Weights of a small mixture-of-experts language model, trained from scratch on English Wikipedia: 12 layers.
Below are experts of layer 3 (counted from 0) of a mixture-of-experts language model. Rows are named router (the router's row for the expert) and show model dimensions 0-191. Each number is 128 + 32 x the weight over its row's rms, rounded and kept within 0 to 255. Numbers have three digits each.
Before each expert's rows: "raises" lists some tokens whose logits its average output raises strongly, later layers aside. This comes from a sample of Wikipedia text that the model never trained on.

# expert 79
raises: " the", " a", " his", " ", " an", " their"
router:082100109138131104104097124152167129109084121153115158122186207134141163181122091067132114151161151112179098155140113156115190122139080191114148162157120133136090064106141092103141139116140072160197142110143105048191151082161173122140146169132131172159159106159182150150147127111086119126151144124190195151138173143122166107121142159138096158142111133146143144092118139114180101157114083095189128143187120123110111126157161137190148154126096123109148131099196161157143114126164122201120149063138180146093087104113111098131048086127119166169112152141073127124107130129201098087

# expert 12
raises: ".", ",", " |", " in", ":", " the"
router:079119101157109189129119118163121152164074119172143149151131183188078157144148164149137167126126118150142181144134129144134103172168118143173149115156144104125125133128157095152138086119113095143137130125180155063166088117162142125140124166102122171124189106213143131098117170094137120110121124101164149108146168145124101075158149150153104157093058162145162129141157096057157050082115082157159122078172143122083107162082154139121205156100093183124107169116138199099120130136122109134192065145075217172111103118153095113105132076113105178133082104134094122122127137084184151139

# expert 77
raises: " the", " ", " a", " \"", ":", " that"
router:052081119092092132138172145160130173099121124147141158130150168182123115110173105098160101162176086121190100131127156162115098135108122189144205110131153137129149101171102107133119093112139093178135117077126147116129113098194162144131135158081073186127198051146147110128109140110042126155130137104134138115181160156082145125098160107199101118102143099164163131111116136126152135148162101146153099128124178132086064171130159147201180087146111119169150147108160128187191131163201146179148140082128130145098102134168143126130069109179131151129133166155121138176080078086137147122

# expert 35
raises: "plo", " Beach", "nce"
router:085149088153075175101134124169194140192084076152085151145154168147098156136167107121164119144176088155151106144102157127162147115116099162153166124162111131138128096129106085128117059146127099167161167101155154097169108104164152064113105181088108174115146084184134119133152159088119121146132160085133170093151155123084163133152159169171098166075080132173115162143121083097128093075166095100172169130159133129075124142114164142137178103097128151159097142160163171160152180124139110165160109104088175175127129086173156099106082080165121204197096108152092125158065114130155109124

# expert 75
raises: " |", "\n", " ", " see", " and", " has"
router:079154144145090132124134105174184181169099134141134165122136122174094120163130179098152135175124047131168144148066173088145099097180136153151244150126127165131098130131115136098144097136127046152131112144124124142165158111112172101110108200118131118154154124166164103114137107099069094101130162100185136130150160140115137103148162217148093163066146091182118127106160114109123108107134133084162137074153088153116149087112186079164153116122128156090085120122113160160189162135165111165148090122132183148144087109175161106120082088097121151147145093138085091152096068116182119132

# expert 37
raises: ".", "\n", " and", " in", " (", ","
router:069143089126035165099128134169143147146052121142137171111171120145047121111135124087152135181165104128127156189109177131141153094151104123129176127162108142157104095132089076129164107121129114152159160089145100110157106056163171135136074178082084142160130123144112100129141180048132153125141143086159180135149180134105133123173162164150096128113142126136092165151142068139147115067154106094156133110146154109115118096112181154145166137137094152130087110111127200168197156124107123162159111131096158181114139100211152103129090104167142158185067166157111113120132066117111112085

# expert 65
raises: " ", " the", ":", ",", " to", " ("
router:111122114160080155107137126138116142115084117115118246176156149140118149111203161090156130129148150147158159120093125106121121066150141161123161132135139151081111096147112148119160091112118065198109157069120165103160155109176143105135112137062118164086127090185136134139114170055086106131150125051130166102149193093108159074150136148164132136094137115152114117151112131130160138089143073140181126160127097121090090137102122160126173127105108121157082142131129123170128148106179107165139152093140161121111145100206120111097079108178121180130084150109094165138115057140204159043

# expert 67
raises: " ", ",", " in", " and", "-", " ("
router:080118087155108134139148139148121132174113111105117153186124161113122175073177142101126128152112123161153137162098186114176105107093161138130151059107129098095117108115127098138163082122170123135135129042102167125169093120149159143095116161109109187085144104183129157133182178103109142138124187078192147096125128138114093086098145144136125165071110091142098165108167046117128102131128057136179148136172161131091152153147144082136175129131163135124144109104197091154139141126123116147152158170089188170117112102134151126079104062170079172154049169152081107105111140098213104141

# expert 43
raises: " the", " a", " ", " be", " an", " his"
router:097131091133055083136107217128143126116105104183141190158197132099088126123126098130166142163147143104137097172107130093159202137158148164169143107141150098146176134148076081095113082190126089139154134086116155054129150065132150134121110139125042199136156090190177117124136163126097111113177125136140113114197129161089113128106160161176128134107141118139097124096147114090122142128101051167150110160141187188063099119123197121121187166092081129085105126098172137155137147141151117130165145101121133197145144083135110141119087100159134170123152157128122137129087102137151110121

# expert 29
raises: " ", " 1", " The", " \"", " one"
router:120127116121117122109147177121153146089110111145089184159138133185088121118164196139174102160169129148144124130126103084152139131150159147139187158183110123152131118130097105139200137133152104117134110095156171128157108127160149128156112159058055151182146072165163121171114141066075074158137173100130195142148165186063152123127116148166088160080108170134118140168177112145142092097111103136136181069200109166097103138144140098146171175153098166107108098173136191158189135106131069132147098071100149166112102121172172117119076115126157114114115094128116086108082080106160164089

# expert 70
raises: " ", " p", " other", " the"
router:108085067142115184163119119204136171168118078119118162138149158135093149136201169145193151185151117190166121126131122120147119108153152109171151107120132103126149121131144125164108084160157079130100123110141109097193167103151147086128091163106058124148110056171116142110151164103113098098148166124192116143167197114084104108098159132104103204131076113175166137110103134128110121122147102141175111144168185181110087101139205104133128083167168155105089117101113132163132156115165128135150115104113148175134067087101111128165052095169174191106104176117098112105137109120132119089

# expert 73
raises: "\n", " ", " and", " as", " \"", " in"
router:114123126153070122117102139142211119171103128145139168140171138113074127170126185139179141138172103152161152134118172130174157085105115178143158140148077143165100094132101116111111049181123121155155108121146128120140148134160158072134075168108126146115109099192176100129184134145085135159135133100156133141125169112092145124120194190157078138112125131233119152133108133077158120072157120125157193102187152171054128148156140134131131138103164171077125105116154149189164120120153130182136101131121222154133103068177166117113100138124156144102124110153077128191081114119150134105

# expert 78
raises: "ography", "sty", "ze", "ō", "ors", "ize"
router:085150082139078182110139132171192133179078091160102153153149163157081170112166108121146129150169092164148116148096156137175150114124094162143172122173117131128129101121125081122125055142130095167163166115174166095176117112160157082124093174100099161125149067180143113135151158081110142152141148075128169123152160123083165134161161161175085170074084136170135171137115083095135097073166093094168168133166129144065129134105162148141158112099125151172102143163148172152150183131147108168159098106088167169132132100173167100106073077169118193192095112145100124152076112124149106111

# expert 36
raises: ",", " ", ".", " and", ";", ":"
router:066127083190111131126124080175129133122094069149093136169162180129078147086186162081145144121129118109155154117132156092135114130150171175154137132115116194076105114141111145155128105102107114188111151100129148079193140127134128124102139184133147165141111107189101175109148154079120141127121169113163138096104163138100127100155132156146081157050088160158158113093128100076176111094162075161128150104163170144126094100131138117126199189144155173097142125089114146101129185121136112146169126072102119186120185089125203120101125061168103165141077135123062122177143097153179143084

# expert 22
raises: ".", "-", "s", "ja"
router:093177093076132185143083111171150144147069098142138176148162146180093167101161122110142142151151083118164126137058143141154113082141102137145132099186056146101150138171099082159148080135136115186174136133149134135179148120166144095135102162087128156095166047165106154109157141052097124158135154059139169133137106130078149111160149136149059132098103172162100131159177089107173096106115079130140141083144108142038135120122154094183169132138137170090106128123129141143173178166137082161133124115106173159123098106166166074150082131145108169163113163126114136142087065152150127158

# expert 68
raises: ",", " in", " ", " to", " of", ";"
router:135123138163127150135155129181142154171124074140138153163147176117106177139154138083146108153139105136148075138138145139161167085164159157111133107102158099115132162119114065176150095181187123134146126088129107088141100096114139123066133156108103141124152095179111101157171213128080085065148206160118118136169157117130154081078211126129082168122113145132132178099162088077123136159109095120154107167169117125112147143148177078111217096139167184129130093075139152123142139124128123139146144126061185134127128081133159084092112078152141158124048183114113143123059087102139155088

# expert 49
raises: " and", ",", ".", " to", " in", " for"
router:096139129134084120118153156206155156090097088143100193181133145105097133125148182138112115093136118096135114165139095091148132119150112151103175104150091090136117077066123117120166062118132140223166124149131155023167095117131143130157084146099122188167100139163106106115173127056119149131135146107178168112123140118109148136180169152132048156090163088128147108154131137112128114139151114148186172154173184174107116162149129115133194107112173192112160166090112119159181171123157116140180152108110126158163147082167122121119090127148077132126081138128057156147102109096187123129

# expert 32
raises: " ", "\n", "---|---|---|---|", " \"", " —", " to"
router:097120120183050166134143143139189155172088131164120132131135177137120150070121137078103085164117089149169135116124123095153160091159110180132140153156100128115128091084098132146136096154101104150155191113199150086129121062128126143145117201138064129101125144129117139133140158144100158095119125064138182075136154131125140136143140164127060147111138126139124196144113124067161068091166071100162125158155115128111140160123117145174130118117149131159105104171145163185189137146134137122115149093113124132114167051175158105118107068154144228106125140132056163173087067062144123131

# expert 53
raises: " ", " B", " A", " P", " S", " R"
router:086154146178105133120116138162188123127072116150045127133172151142058118104166137111104164178139097124147123155126146159172115140150132158138132149148109129138169153137135094087184083146147112158136125122108102116173115118200157085182099176101140116078139061135153119116177158119076144109127182085150175139140105149070181113130144111153134174107114125176096175119129095095105093098151079096138123104140136142092148106127126132122182106132092119179102138152195170159129182116206103172119103088074159156142145084176157092161100062191100170163098118101084134140105047158158159111

# expert 52
raises: " ", "\n", " \"", " N", " S", " W"
router:094130118097072137094139166140144128181090133212150203138182156122115126135160205161143128150176088195136130167111137101149141103125121173088176140135078159159098105153073107085149103158165107155184156131169112113172141129167167132153103237083111156128144116162131122132162166139035131123141122058170134137179157132091149116125160178129096131108144135149101170159109118077129098062166140115161162077184178179101144171145144135150127144151150135115155093157134151170208126153159110120122137107102161162130079098139169122117098125106144120107127143109104120129123050137137134120

# expert 28
raises: " years", ".", " and"
router:098152089178097123116129135160123160107092120177101166160171134111077129068153156082122165153129109106143135179095120087147128090130091176114150112147107085102114146107130084120144015170165126196133176069170098082134120124156179079162069127151088142117121104141125151171145137121089098100106160103139134115138156138035154085146223172114057191113148105125081140106100123081107133140118097154172185127137127147092141121158143175160173127135132204129116144148135168161131173114148119154115106098104150155142090106168107113161110096157095122132113108141086140164111161112212147121

# expert 44
raises: "=", "-", "Scientific", "\n", "Studio", "Location"
router:055172095180061126160175217174129133098071148113104161170137211153119193107140124080111113142138084181162159122087101089137148141132103179101164098123108123138126159147082132131122137186142131155132154115149095114157121129145114136154104196125058159085099106129102180121146192095100140104183153101181129166142154143116102148114132179177110145117167124151119189139110090127156121080135127154190155098129130112127110114100131082138147125101132166167142133162120158215158148112130116145216147140104128188138119048121118090128098101137155164102110117104086106114100145122179077113

# expert 40
raises: ".", "s", ",", " |", " ", "\n"
router:085167117152085147094112096126138125164065126186094130130199137093053163145119174148117141149169087145157131123091157128162132118083100179136169130146124164162159108150088122157101037115159136178171110109157163080174110064120171099102063193049102134145160103157129098120180184089132129122143152109156163107105136112075184075167141190156077154118109170120073134149139091095096126127180097157176188102147149116144096111113140133124149137108090138143088159114125173171157170139158127125153105116104139182138093130159135107108094117129096185147140161145111111121076071090135121118

# expert 74
raises: " ", "th", "ly", " in", "s"
router:102138180185113119108151155140198141100077140130097152114143135163079132131134167135141136137137091151136099167076172142140125127185110193162224139121153119090138101125096136160144060169103137164129139126127111103168142135159198063135058178141111204113136129134156163106113146072103148142124188107153164141101157147117105122151176155130113215130142111182126154167106097120111104094158113177148149141128131173092104106118187133125158117140117161154113134158164138172184162121147126172129086098071161117101153086179153142110077097123131166190100114106079083098085041125132105117

# expert 39
raises: " the", " a", " be", " both", " an", " all"
router:111171067139078140083111134110179123140130090136132162169171162110111144126136098142128115145200126121115112149133105079142147139129149144128116064146158115165154126159091099101121062150087090164122183108097157074161179105152139141153119149120061178128160101161150154135164143096111105171185113135161134125183125149046160130121177121194090172094082103187060123108148108121107114129098060079165116126146165107055083117152186137106172158127133156099054142143125126162171169132144116135153116091143146202141157068136145141115073114182135188163134132145094118121103078148146134090

# expert 59
raises: "ear", "pl", "uan", "nar", "ez", "ped"
router:084143075135075177124143127172183138173084086159111147153141162142086159118170099126150129152167089155150121155097166130170139107128101169155165119163117132118132110124114095126117068144130084159159153110160173090174113105171162079124093168101105168108151081185157115137160157081121124162144151086131172109149155123086148125153173153172079183086090134171130168148134083092133108084168089102169164136151126133075123138107177144128146098083146158170092135166159173162149175123144119176174097110101177182128138094176166091090071082164112184205082105144099137158072101117161097119

# expert 60
raises: ".", " any", " is", " this", " that", " the"
router:101121121156085120103132127163196110155107114158083147152174153152107155112165109084144108149150083122164135147084119103198143123121124134131157153126125166131111103129104117095153084124168106173150136136095151155212097112166151074146123167087128107089130108172133108135183143137091153117088139086165125092129201099058201122170229119173109147090150151135134133140096049091135128063107147108159154143160098105089102145164167104144182095138154140168133094124131166157107161205106115195158096109119140124124119069129174131085075079187108163180089140109104108104103116166159142122

# expert 61
raises: " the", " his", " a", " this", " its", " The"
router:130079108147096147094155167154146177117066102137119218144177157115138165148159130098178138200107152154144138124106133140141120113151153185148164114147151147103158122119095135115113105113169070156140143026127131105155110078192158135104124138084089182083100082196171116179117178053100089088137126091136195140159210129117141157121135131169122130099146152169116161137128149106126148134105074156142135162125132131059124167081146135177161109111142118161122163111134144156139147097170107162146146141136148133085106131210091106121064102205151147121121148099121144123113107138200141088

# expert 38
raises: "F", "arm", "B"
router:129152134096097116147135126142146162086090106138135166144144109166120170092123142141160128144138122148159135138107136124162145098096077119097123115101096069074084130136111105115129086110133078164131124121163081058197131104157173104104132187096118133122136050167132134160116148092043084106138187120175131099125127178077092145135163124155117178113137112175097144121094040099147119138113080151167141159165123116098097101094200147085138124134150166088132142161112149134153108097128131145162143104119138112113103097234168123162083087186128209183114126132133087164093138058144108049

# expert 30
raises: " ", " of", " and", ",", "-", " ("
router:081097114156117144153113177169123125183093156178120164186194161164140183138188147120128139142106047101155127129145159137160144121143100138158145107112125084132146166098138086188133083126120089131111165077118151091145112122170117105095101178066092184140119102193166116114160206112115151082107131128187145084131134119137142120097180147119093139086104165126098187148182117101135048117113102178157133096147121132104127130159173094143170096131102122159096163113175142134101195122109106149207139161101177145118120086101132142101125115154140177130029169136104141100111160108187119139

# expert 26
raises: ".", " ", " in", " and", " for", ","
router:106130082171137153116135141201177172114097137153131156152135160132121126131127129144128149169163119132144144187073138118186154138088139125112137100122129154074114123098112122132143029175152111192122183094136115118168091113151136098142096106133084114095140125132099162169184119152082125125113170102172171098127176133089176107168247127148109189088176126114112165146091087078120130074119104082183194119161131148122131090129194099168167114155145168128155134139136148168173138157169114150153100110082183141168109107148164135155098070181080134167080121134105141152077135141157106097

# expert 18
raises: " a", " her", " the", ".", " ", " an"
router:117168094131071111122127192156142186131090101117085130162144136121094144116186122103145115152122105113164156163127124112129167144094076139179153066138105125090136144069124109162130097202140108161137140094132147085150094175195141119115118171123129135151088100138152142168182162111079086106156181151161146081177128152125084120137144136155093117063153120128158176090136101100117117132141121140179158142236156148134127117081152134138190143101144120138172172141153177135127165111137120192183146115047152092151127077186105104144103148142116131125132092113121136195045166053142110087

# expert 25
raises: ".", ",", " to", " ", " and", " the"
router:082154085108137120112159104190138174140045104162104175140180170185084129075161127099119164142166177154171121157086140116126132123129118156144192150131113106106147145121084104139116074155126082147129118108150123088179100097148147094161114169113096158106098093181137177127184144112091144159089164136195134107147181145105120163164151214157061139087142181158150147148093075136155143104101099096139169084176131138116084126118158133160159125120132187167145082166100179179149164108164108174184110141074137151128172089151141148137116103165096188140101123148095135113073088132151113111

# expert 72
raises: " in", " the", " a", " to", ",", " and"
router:121101128123082142162145155151140178097128114133136143132114185166079172135183140151146129136188113165208178144107139122155105055135161177100147115163153165095115058117145087133142092138200082172103120121144157117127138103157148151117170190098099178108191098147198115117126202101098123141169176147165180144181151102094112094134157164173092125094069116164188164129149113066166144122112116158161103134127095116118074165131152110123199131155109165127129141138157110118130143173200094158154109126085131111127150066139142138131121089182106170152098120131116155138098048130146108154

# expert 21
raises: " the", " ", " a", "-", " in", ","
router:116170095154108158126157151174150127149138059141085168156180222145078145129129101156116075150102144139176144121089132136132150090176126165160147093187139104118137137105146096117144117152190134176124165069106093113147076091134159157088131164102123157107155059161117113125147121097042142088171171131155118165174138124114147162090163166186124118118105131197140187093184129132120136145128091157182126175148116186115165131114170149154180129121090113134152137096127125128159165109105111191165122142069149134084118056103145100089085086177123178145111145077113085173120094128124097100

# expert 45
raises: "a", "s", " and", ",", ":", " all"
router:116135119143089133131150130130208135165080115132093165093144147156065154083149107178149117153158083149129147140112116157143193113131125148175153142145161125118111098121118086123146053135148119166158145143163150092153139114153163070103075193043130156122147092155145135119148139079128144172107113080112196142109181127090150106145151177141069160065118122163107176166127080110112094092139072101154160149162139135067135126101134149131189101082103121146057120184152174146141167127124166126174084108122199159095138109177153138145074115118115194178094126148103090146100131124142055146

# expert 62
raises: ",", " and", ".", " of", " in", ";"
router:130100115168112116112124147149100120091145099158162134152138149151150220082159135065138115155109105161134157101109139090172088155112117170151168141102118172138134072125085105189183086098165108148145194123093114106135129080177165124127110160080097142139163090192152164126098136117125171126174187146162134116165136117108107068121161143133129131118074140133129124119116075126165104142135091131138134134163134179117122167144142133162210154136139149119189118120179136130149178160188127127171115122060147136134165044145173096094124070135106178141072139168066123156088095066187141061

# expert 69
raises: " to", ".", " by", " for", " in", " "
router:119198143140110142099137168145132137114121095140067198122184193174126153140205158114116153135136134153145104132117142088152117080111114185115169171098108102085117116075147079150129069107151093196141133129068119106186131143157154175160080136102095159166102164152126115192132162099100084101185135127097100113114121130090124117127157153119105180120136084168162146104130130087168127122091139157197130084155134167123124148156188105169226115118096165171135134132097132128136158118148118143175107099070111124153168088141102141088102082122163108127108150115078167181065126061178112112

# expert 57
raises: "ound", "pt", "ury", "made", "uli", "ly"
router:084135077136093170110152121178191132183071085165087161152141163139095160113168117133151116146166080163159107146080151123159138120134099159160170111168116141117138093123119091138113057147125098187157168102152157099166115104169146082118098166092121158119144075183128120142153157080121137161136158085124170109145156120075174132151171174163090163079084122174122176140137087095143100068165100109152166126162126136064134130101151130130165109094130155163097143166153171157156185125132099163161082097098162175126131082169154107103077079164120204194081116149098124147068106129149102123

# expert 10
raises: "d", "of", "lip", "ther", "come"
router:093177130121066131097141180144154141100110093154115138146155166134118136104173150118108134122155099118151134134114101160189148156096100180172185122113100108113141102103108114162141007111151095160174144081130108103226088141149157125112107150080145135117106153155112154156186134130067147096144139145126133105123169121077145090154157157136110105131144103159151178132167071098127146090106071110178147099195103201141125118115181118187175092147144128176161149177159209130135135115163099209156120102094189131165137101121113125099108132133129123167091118108130119087061121078132118091

# expert 9
raises: " United", " same", " original"
router:071115118126131129119158168158143139177098067157102139124158163162150171148150155094157087145131084153166092148055135084181196081162164131128139092155103139135169153125109129116172096113113092140152145121131133090193114055169168128152063151122070169116129125146116118147119165031092108137121130061169157081133151151079157068128155123168113129080096121191080169141123119123176109096140112137228118136126166149045120174114201145160136117113127124127118148105137149147166173155136096150149116078087161167123097124171134108166096150129161162133133137102077120150134117134149080129

# expert 71
raises: "-", "===", "==", "=", "|", " "
router:126105088140082117093140123158147190155117114160130147173117138161125169139144127121184134171109124169164121132140120160130171078123098151157132094165107103153169093086105140097163112162125100153174173082159154095157100095137146089135095156112107148145178106118109144123115177068053102141136163081137128097168163133119119147107148171133064125102124155149113212117098029115169094103145075124131190118170108126148143130151151150166152125106153195147137155166153170123150116132135101136175106137063133127163101009132131095109125100142126188148109109138035116174121124088152110054

# expert 15
raises: "\n", " In", " The", " ", " A", " It"
router:144160122134077137111155112167171163182090096143125178122147164139121137131212137098124134136138139129128114164082099149181128137102101150136168118117097113110171109109074103172135073162125098154122152116173146113139127122184198085106143169115116157095168074159100147133126154112101095102150196087176156146160158167081163126136130137104050134101105129194140135101120064060156055141101072118138178085147098171079097118129163091101155127117135127115092096150100105162113130119152072170142125134111160146136102088129117078093089125107099150178111143165082163094028056108139147098

# expert 54
raises: "per", "ping", " herself", "pit", "pil", "ped"
router:099143073153075165117148127178188139177070082149097140137161170155076153109168115124151122148167087152153114155104157131169137116118111161138172125179124129120151098147113075144122073140131102160146157102171162095174106110163167073128106185097088171120145090179135109151144156078118130154144155076122154099155158119081173131159154163177094173080104137182124158143132074110132112075167100091170161146181125128078127136122170139143165105097132149170110138161150177155144179129140100181164115116086160171133117084173176101107074081162119205194093106159087136146079117123156104107

# expert 3
raises: " ", " and", ",", "\n", " in", "."
router:087112135138084155151099175118127161192080134151119146167117189131089187110135116078170100161147110172170134166091144142175132153179144160162156129094147119101168173071126087156132106150164098179126162074101145135152088086165147164119127141100133174090145100182184107159148144106099117120125158136164147106135124092095100085121158163166098135062120135195168174080136055116153128118105138151136129164151147154098149180159173084166185106123112122136107086141172116106133129142175119131147175156071174144108146106172130108110090097197070213131092097143094156105131118074174143108

# expert 46
raises: "s", " ", "\n", ",", " to"
router:117112105141144094114088124181127146145105097118144151131168148126076116107153122049141066152127095140171124101116131121139195107148119139155149140079118140119119172095142049145101104179106119179132164092131108105142145139142178096138108147097133181094145099186143113110171153135109114116121207107116142095155167163040074121154112134143080141103145174183109120077129085142126090122152115111144161176188125143143119149107240123190129116124155140182128112115154159206139171159180088176140092120040143129120157076115114060120087101120102121154103119112097114121062110145142140090

# expert 66
raises: " ", " the", " \"", " in", " he", ":"
router:113101090110122160181121148227129155180086090140115160115187142153127142158178129131183116205097143156195119122107177098153164146104090117159162089119118150117142125112102130123092108181164089153172125099154108100189111087146126098096132138127048146121123090175126152140193126122104099068163134126179129126228196155084130123094173095135111175082104099132132163102124133145145108121171116128150129147180168133089134105082169125155161068113119120126105157111138142126166163117192107173186130134095109119090084084122133134155063132151174147113102118108096141188114080124143160124

# expert 0
raises: ":", " in", " ", "\n", " the", ","
router:148110131158108131132123174140168170116111148139134165159121129171033158132138132133155122152138123142165120141108130067123161081131098163136149119102095154149085074084123117140152090105139115158163139094109160069148078156201136141119122166058098153126189029122191121119107188071096122157156184120135136082140148097135143141162144175150090123080125124114120164174187146093151102082149127154145130105170139126112166154078108113116203156155110170140089159166156177133130139175154081128210087125083125138165080072169199100088116092133125158130107151174115134149101138133163101098

# expert 16
raises: " which", " including", " as", " but", " ", " a"
router:104107088147105190121108143185155128152099053111100145130187115118136115152146159116145118139107120185182156148060137125155120130117141187135199098159117089117122116124113126160129123122149090126136151053131096087166155106147164106148120197120112149125143056139117119160181131111034097147163164121164128153156151132103128126097185159120125143109110156186147145091111118085162065110149061124164150117131117154058150126131153128174136099098144208097098117128128129138140116146187084142152147115082126134132129111200108084127055137172097158126005142119132134143092092120173151108

# expert 56
raises: " ", " the", " a", " in", " to", "."
router:108088141114085151169144139172163161126109125174077135163167183174054194135181119150164144160138068147154128154123160138151144153142159155149172122149129122083148133084153067098127103171170131148152152069143122104128139056154205131083133152117126198118140107173133109107129143111110094129197157132141141109195132128111075159095136128188064153091145149135158183113117084109120135143144108176143102156157133121118092172125131093152204099123114137125136135100137121139152183133206123191173138094084153126119144130115116133103085098189099192177127132079088151133084119095162103178

# expert 2
raises: " he", " which", " ", " with", " and", " where"
router:111126070154081134129143137197138111164110140101085122133198115128110118155133193137148170174106111148126155130057143098153142108124126187154210113153116093130121126161098124120131114140140119141140154079112111075181162081171165061167112197111120157146129075121101110105170114106024131165122174110172174124162117119096170115127221166104103159126104154174135139113115115101165107093148081158154146148139113158083137127103155138133154124128161187125083134174117144139110130165200087180143105118092111167149118101182107108162094126143129148117073170092146145117080062091177158108

# expert 23
raises: ",", " ", ".", " in", " and", ";"
router:114106120113110134099168135163110125130082145159095154130140151151124170126196168143094063117115144099124115148142164073150134078153159149107118104095098095123163093084151121114171100128170034146114135085108137095167119115175149112165091177066087164125188119217179174117112147062125118164149136139162110130143143098112117092138155151166118182102095150127115153170094072133113089142137073156169145088171119107121106146086145099121212143137099187132159124147134132156124158167164123161131151100102155180150088101155134125088135079157099148106066156095053171149108098084193151084

# expert 17
raises: " ", ".", " in", "\n", " |", " to"
router:071149138132071153142113200208107174124106102153086220167167148156084117136123114124153121165129120159157134205087197104163153144116149167111154161100106094083111134096130095108158107141145094195154158122097134123121108105170162151144094102108058162143131131116103103164142117122090127082136202143148145090142146126070151109175188100135046141089129087151133185123134113099125089142141158131163204151163130137121106130151150094185196115145155180145137169159094143125146116131175127119165114109086162159143175116100094144116091080134113144120104101147079131156082137104180113080

# expert 50
raises: ",", " and", ";", " (", " in", " "
router:119157136129069117112132118138143131123084163199132169137164176148097134078170118147151128103119099105167122127127160081171108111165104163170166163117102165107127065141164091169131067123172113161137140128129169076166093069147180141136074177115122132176117092152130139101153159094107146141167178070154157066112133112109128083163152124140092130087128150171147125143113063077155139146177133143172111150209153135127142128084133122127217177113092123109130095124120124128180213171146109205138157139110146146111158117096127093088114102122160154164103191106129145100094154099226132129

# expert 55
raises: " the", " a", " ", ",", " in", " known"
router:089133081177113149160157161178167127171055084179101150085099161117084147143153121136194174156142154151157149131120181120190143135156108138167152065114143153112159123129120074151170098156154084152133133086167150082130116068147121075111098172132093125136123072184137090157177177100097080092143161170114130113162131131137134122104178183198120129096166111185169143134100101114151152134099139113165120149148141119125086118074176084111175090152125150123069116126155114132142153137131105134133142129062119169129117051168132089111078118169077171151086137119108125167085091107155096056

# expert 19
raises: ",", " and", " in", " of", " for", "."
router:113132110143112137129163202130116132112114141133137169146192135144071102113161121112166140138121088146122110111077126098164151139087122139133145145108153091109105144089126095133107075130129123212099122141086086119158135069193188074164090165133052140115133125138157170181090140075142141101128166094155119136170119118081089076109166129152055132061135155164104144114094099092119077143158119124129180152191145157109101160121236104179188161120121171105120148135117130129133152118119125156125093098048149155163121085097105110086118062153122127145083106127088086179108112106186099094

# expert 27
raises: " ", " of", " to", ".", " and", " the"
router:136132139128109164163137128192126118133100127186105189157124170181052158106157135155144107157118105161118082141120139098160146092132107137116152143157138162151126099112135118154111107155137068169190152114159116141180125127170124064115090211094116142152132062159134096127160134093098127139148193103153162149181182164092144135153177134142070138139100128185118107157146080106090064088187090107167188087161119130111100138112166162167191114126141221174146098089143145142140170111127107168138118093112125138134114100176181142160074080174132179183138085108135105110086142093145157122

# expert 14
raises: " ", " of", ",", "-", "\n", " in"
router:094114122148070149157126179149146127131111130106145133138148140146125163116151118140195097170098086148149125186060175147175168108178104148191163114101076122147162112078150106130145104172179085159169134113152120119148082086197160148152112143089102162145114114182154147132172160051109144077145155073143165078147155116100133112114179138165095124075095159170119158145116079152153061194135139067117109141166156131097103131097168072135173097109114163122102169096154158133140144168118143130199128147078172153085096072148102126098068131145117185143076146134081166150116141124141108101

# expert 63
raises: " ", " A", " The", " B"
router:113122092122079140123160178124186117069127095144102199157136125185067154145175168092151125154134095150180136123096097137143112103100167134165195128202141161146155123153146097104196129106157092139126144088194136106172092136146138146165069137056091150149163085175169107158123133094101140159155173111165138154128154180053147126144120171148097140063110163138082159148142093109121118113112092153149180102152114175112111136154167112139150138127115147080082087143120195152178133129109080143139068089108179145130110109129182115122051128140145127129107096120088106073093099094117146073